Weights of a small mixture-of-experts language model, trained from scratch on English Wikipedia: 96 squared ReLU neurons an expert, a variant of SOAP for the experts.
Below are experts of layer 5 (counted from 0) of a mixture-of-experts language model. Rows are named router (the router's row for the expert), up (a neuron's input weights, with its number) and show model dimensions 192-255. Each number is 128 + 32 x the weight over its row's rms, rounded and kept within 0 to 255. Numbers have three digits each.
After each expert's rows: a language model's description of what the expert responds to. This comes from a sample of Wikipedia text that the model never trained on.

# expert 3
router:138124126130118168120146161144093137144120172162142158152119153144122118107138076098104158155153160157096127111095139110147108126092078139167195100127136168041110152090081166097157051080164213
up0:113107114163132136096091171121151165181188149131126134185041144130182119156155119129097170113101164121116096170172110146121109096076174111164120187117061124147130165127171108098159121141117171
up1:147112131078128153130087134133109115111137091107091021116181182167132113153122094102111161102094135159121124128125128115162122151128140096118113130146145116108177185110158075112121103091135101
up2:110147062093104092091165114091102138217136103111113123101130103148121165112152173167128082078130140132152104112087136102138136097131138134133117138182114156137213144124141133150195146175113107
up3:119096105111117150127119102143099177120146113107117123138201118123105108127122095100120142116155172138111196134143106119106148169095064109136123185109116099134121102087144138119102137113106190
up4:147158106103124098130121102140145092194136134175115122079123150147052116125165098131204120150125164165119163116180137107122150107168131119142146112142116127086141122076111125093059128110179112
up5:126141092183143093138120155095136121147099112186115134115110113148092042177117140142133163153148198119130067150105101127075052171196108137174149111118135069166174125062084122103117110075122180
up6:132106046110139111179076182126120162127094193121126151106096058116194107108124162129119114125137082143127046141131102141106069133147151041138128083079153153114149117121096088086140152106072141
up7:080114086166110150072183110179132186139120161149144122133105101120121079084136131177148126120120136109051114170105123156090130096130090122113173136127149161089095089113114063078123106083088106
up8:169073101225138176114167115146106089121089090156166107151177205139132180161138110105167115148141098094164140181156103067192151142090132124126118090110126108109105096097162143137107139093145177
up9:154161141156143091140150133148103166144137092147165125127116150146109139052094102221093119165131150106116144111114083149133151157160103083078142110144162179174132073146085111171169119131084182
What it handles: Foreign-name consonant pieces

# expert 1
router:126115155192115138161156107072128144160154115142200143122152116045108170142121154115169141054085095123136125099154128104096151133141118081112144159127098158130130117149128067116077111081117129
up2:170150174121149138143175108061146123105141167160174152130191135102118119130120119143160103105160153136085121128071166119112136105062059073090117161181157138121125157193076109116126133171098155
up3:142116136153076092095150143103150148148141088108154143149092088095042139064137198138159137106109086104126185140158124076111131128111142101116142167193131143187200135127139135131121170065094166
up4:139116153117114165120138109130145119116111122073122071119152097159124120100100085060169103091086119131128119092130120145057125140086126131110155101123103125138136128188115099165127103092145121
up5:120135126156069120159174035176154084133125110122177135173128165070094127168153135136077097112124163109158140141154132097110096171126117106165128124030141135070131168082104184075146167089108186
up6:148082157098095139176132107114058109131037107122110152098124156106186076145151123150136174141122163132103101110183141133128130136168110116104159113082126144111120104159093058121137132142124144
up7:137079156174089149125135131080161137128175104105116074129207059113101111143136152139202127134134114178111152112181137107158146143079146096171150197143144112110100100116168117161100085114135107
up8:156151101171134136168075132130185094107147093170099168088109153159113152115164145128131134072141099172138195147149144180120190152176114096112116075156084146164120125090114150149047106136098134
up9:126118106146109091136096124121089134089154170130159114113081096109125161190112198116250053119129149164133166023158138142104097168111097073175141171091064124114149087150136111077141072146132179
up10:131144132159094173157131094170113149150089125159171123076149147112123084143172099138082117137065126088067129141126138137145164109128062140129133110131057155153084114118137190157160126110118163
up11:083084084138101143151126137147132129159110147099147163171118126094151122144114126211107144083130112104125173081150126118184139148130132158113099128155110182141137178102107133162164143125086062
What it handles: Table and list separators

# expert 11
router:196169164165131113089170172151177177067082118106118148099090094120083098176088122146123109140129165126168110125117143126102120111156177111072131168154129077093151125105196163107145151111106112
up0:145164102131141155104140091133151134177118183189168152127125113134112059099125147137120135137124067187185180121093098074177172183139161115092130153182106100184134086084136097115103131113054101
up1:160112167095129081110115145163079145112129156091137108101140139140165113128136070156089120099165149137180042136113091141092118088079122103062127133105108123142146160109144129099119123162163151
up2:168111160147103106141148152179074124132100143090097214165096179160079064105195128143112115140130116173067128038189199091132144164140178072086142188129131134107107080132149223111194134092106149
up3:144167121181147102116147098108129140144113180134120131117105123134116134152114082129166123183060145125161120149154066105121111091091192099117113153171110147077128081126101146119118099118129112
up4:116148095066144125120082205067136180134083097123139110120132157126222104176113112122140127121124124100117075155102178095131193137125112064064119110130100127116176142057164129131187131141054096
up5:160115126136078085136118140190111113087087094175117129113158151123091068084169138145161148127139139159212159098101150102143108131151131098135127163102101098118192114101139123118135094104141085
up6:117124120217106145194133106129125139109153071155076099101127162066130126142116147176156091074140151118160125165088119148134159125141141139177134158075153107111141119116168159130126137107123129
up7:165161067131105072124087141094123107145129142121151088106120145137073149160057147173097147159118141090108108103125167113094097127060213096170125170126140215106125155108098146145141144089111096
up8:111117172153117156113140149153120135110096129154068149160147048110139091138120109137114169087182094122130190136164074124071134083117185165134168115121098191097151057109104214138101030155131112
up9:146159148152082055179115116141074100160158113152160160134132096079064117156146130154163132137124103178148110144129143135069158160116180108084126188174141138128106063084148135149192178109107147
What it handles: Descriptive word endings

# expert 8
router:114132085173123132201112167149127071143153101194113157126172105092080099076124085128113137124117140105130167124119159160157136117152095126099177095194139121088126121066133150117079172082103088
up0:128116126109070121085123088142106189102153134146120130094078178122131086095120121144175116123111099101183121094163178143110113151140172086096134152185111095152074191103100182177111141106083077
up1:162122152152129142033129196079109100107131125156141093120171149115158174090126121086128145069135132175143117111116154118140133123194118110054119085172098129138088141136177090139118103157120147
up2:098162067113137106123164167082133146139123043163132129123079128082145110115143106100074138082156139128098133094084095170165130077083142087088090171136073160075126083075125133105185162106156139
up3:170040121097143092125114115132157119126138086143136036100158093075087132095155075136139090118119103161091084125179155177086134146140167155097136150092055140070185155098068114112161086143141112
up4:133137171126149117146083122115148095135151145140068154133107104120137154127139092054074081102111149141143116153164096112126101168130141077190232163218093145062120110105134112093115140158122128
up5:094121105127133062123125118110099135114137086166143095150165132157077132186118084134117131095146136170108133132194110129168109136109104117163135079115110136128109100157069130180081154109109100
up6:071092156125156117154134104167159142158158100154114132110140154136095176160114151129085120154141152136071076127220077052133127150133096107139134139140075165112149135071135165135106074120146153
up7:185094139098135174133121161099130154116197091129142146099085214178138132164154055103100171114187052151103118134147194169111096117100096105061136162104104151101120100139145114174089180132073140
up8:085112105081100116123042164133178115094119079059106073049117142119065138130162130172145139092141118155109163161141146159121096115103125102119114074115138120123157149062171117121144220104087142
up9:117115064099125125170104140109130123115164139073177149067178163129184083156110129102110102127101115085165148174096195148093148138128125129096127125089116050099095110123081148141151156141128025
What it handles: Surname and name pieces

# expert 27
router:119111143165061120150044100180098155157102133113141154179102106134097144121179135123108118065091104082092136125080142169119149147100143112135118076104126099127152129097159128183115157116133148
up67:165127129102082109105169128116097122117096074126094131109128057144134155100085127120129154042115109073067138127128137169135174136136142122110110113130102131166110126090141145173087133081141180
up68:166136160100137157111108086078181123178127112124165179170127189153111089172190124162159128107067158127160176108101106143134158088137127146131176129147122114146146124112102136134137127100149169
up69:104026133173109125131174095097072133128151143117171127201145164149153119149129123168107112117147146103074152124155085155128129140131140115119139131084112114150112121155038131134143140080096161
up70:119099075133189153120088104166123156154138068114160103147126094094127166164189123095104110060121078127098141124101144158142099141111159121084151127126134072108121101111116164072171095175142133
up71:108140087155107093122128124142143128140116147105152144136089079179151146134164138096086169142136160129087117125107115150154074102147100130098154131111097131129142187131131100148127142154138123
up72:101100135135135112098130126121160139068128144143164126107091084105187134093099125142132096084155157195154125089047117158122134117127139128176093061106088114154129098160192120172105128129144100
up73:135045098151078101128149111153107185114131057195145171114172154152193093159067127074106104138147134131074138135107179161104156192137152113085195130120148172098097090159115090184167087143144106
up74:117176150172118101191103161123166142139149087126152136142081113090067102148173168125106142118068116087127131127113055181165161147198150103181174185146124150157131135171116116195151153090143170
up75:122170075133136135161100094129142107153106110102105134105106100125157124133175123121105103104158117076099097154091113141164114170086160115104135119171083123095056166185047149123103170093121121
up76:155165104124131123148112110167170109205134167157162073097105152147129179126218142170055127093141087110100139126108084168086113143109193090107097047157133092158139141096168118151099142156128073
What it handles: Proper name endings

# expert 38
router:188170147092107130148095082081141144156129105174073139118165150179121072156106125113107098100171149077126088113155113149017126078112148112103153166163162113153154170108156125131131131140138124
up0:150098132227134124148063085147093115173195122102120110141118134120158145184086166172115130164123176125140179125016114107125115129064088123123156173157194183119138124115152138116185177139111068
up1:144131175125065083114136137109208155135102094143113128169134137160149092188109152135141094125200098119122105138152125098116202092115114093082097151130148128124170106091123121186208153135154100
up2:125061184111134086105136131102134127090136142148133112143119141115166152159108138138129134058149139167056086150139128099124120127059140124067065121146131103141111120068165154062162158169106092
up3:159145118133045112147143109070105081063144135091068105097141195085083087131112146062145119113142151103158111114148151142085117121114187137113107089099154082134092056118159114150138149127202091
up4:167200184115101115147122162147149131114120143130135103066156178159182108084089151135107151110115122113149159100059111097160114097118158114132108157137112087091174171087125099149087178163156043
up5:113122136102119099021142106159142107137129163131068104144092066138153097140137105137110104131141135145066093125075141131060098160090079163117147120115155167190211181113118092073156054112102140
up6:130158112114123129093131103146123120114125104150082119097145154212121108106160147112162137129132121142094173116076159099111126166090056155115124147140139113162109210139099141150118115140135152
up7:105124128144118128133052119118145084108157096111099147145146125115111150168099117130148108133169143126092127117123070122136193075147131084161158106134141145118080167078189080121135130078105091
up8:153120179142132103180160167090112088152163101140146117112113135137151172167130078154115071084143140168100098126061139119086133101127134155086134057153182106151150133096113155119151114143123064
up9:124169113115074172108124103175130104151140101115136125166132101175109141142149096172146178118165136155170138125137117081136158130105094109132151143138103105100193126089139165144141121061166131
What it handles: Place and building nouns

# expert 25
router:105116104166074135166107171144094132186172155154124102155148134121195128113131131119130073118084092114152153113099160139176102142087174061123119105170152115156138110150093141132101114115131130
up0:145146135133064127151108113133121161109093193109138133159087052101161192093222138103138110061075099152129168129098099064157191153080178139102129137158177103183126140076096130157123130165107131
up1:072100085139102115155128145078083141187214072123138137102096074075142171093140104092156097121109145138123128142115111150102147187145148098140208104167202097080128153143104134097135148105109142
up2:133142117141038067118126145134110142131142125125135109108147086137136136127138151130062238108066104105124144144089090148080151143157160086101120120107139098155168110194141117179115056176083153
up3:060157111168102104145101111086102132138102100141154154164150122100150116130077154145116142132125077111166154133057121136156144092181208113110151127129109164127182088188071131099089141089130098
up4:156160115132063087111144168096163149117106133131131158146131138155170059132153143117106203141055066116105090126120108106069088132140120090082117093110130105035133082144175071156175110114098157
up5:052144077139126142210139200108162169138133082093115081105120170154122131133111081102147079101151118105143078107110133178163120161107129147186099117114130159114132122111099112104157087130142105
up6:062080086092107118127142121151094128090111154121157133093162110113150132159168169145097161188133089166116158148063104104171120122140131090099098184109129153094165110144158109115149102165047078
up7:203138138058124105191151136120113124167123148194120138111095159128132132208132073129156103090152063120116136152138083146140062159076130107153087107165143141165134132163135146134080150128153084
up8:116200154144126104093169137093116140120099116142108136075121104212138104127167074142151043075098130150141136183191157109108149121153149132116133129165116095126118074146154134148144145124169170
up9:148123081153147101136155120114180141161123082149092109138106095151155115082194154150098148110122164155139139087089117170108116127139073106165155119169114108099158142116151133099094119165062103
What it handles: First names, name endings

# expert 7
router:168086144119114050119124201115081184107111136091120141095111099079137129148099153157109176164144126155108112150169104137071086165137141107106146144143145108147107187125182188180157170121130079
up0:124101157177130099110140144191131130145111140156119097156122103132159105140124104159137153168135173205115114154087128121078125107177135078091131075120111098124137172086122131143070114078113130
up1:162123095114121155135138120105158121178201149143128147136132136147156098124124081109086187149139158106143086138104116163150121160109128096135151097145118138126124077125129140122137145115133074
up2:124133162177121095154096144081126119101135111095107142138154119135118133121151139136109167113089155107134152134122160147136156097106137124120115152110127151199146096171141187176134152086083093
up3:116146096109109087134134085141131108142127101188162163077118121128110140163115197151065110099149113131128125073129143090112154081161077112091124171138080179152090131075165130117152121203111091
up4:159107081091198118104120217060129146112148104092098125203156012075128141095142124160132076153148118103140155151149122138101103126132184085078155155122157128122092119143127063118139149125147125
up5:155118098153182112131129153157098191162109129145101133109108120156104142148131061117119098174083126126075156095156079131149149186186192071087176119139176113090145121134136091130136141137144130
up6:111083046137177128111138161170129155146106112131110106181116146083103135110155137150136169127133131199125095175057093087081176125129124124117100140096167106133146108201084120039188152093146057
up7:162124151142114125088083145141133127130112139095171065178112127122144150149150138086104115115158139166103124140147090141133129174000124135109155144115165096120087176136179152150172173126104114
up8:169077103163092111102132121147125058130137164096094081171074097137101110096140108191109151093176132083153141111119145146160130154117127169146132163074097111137170126141166228145169156103104132
up9:135139079116117126147152119173118149114140093078142068145142090140093141166042190180147113190151142169117113187074116123146128176137139160153102124121127110082053094087143181162095151128109215
What it handles: Sports stats and teams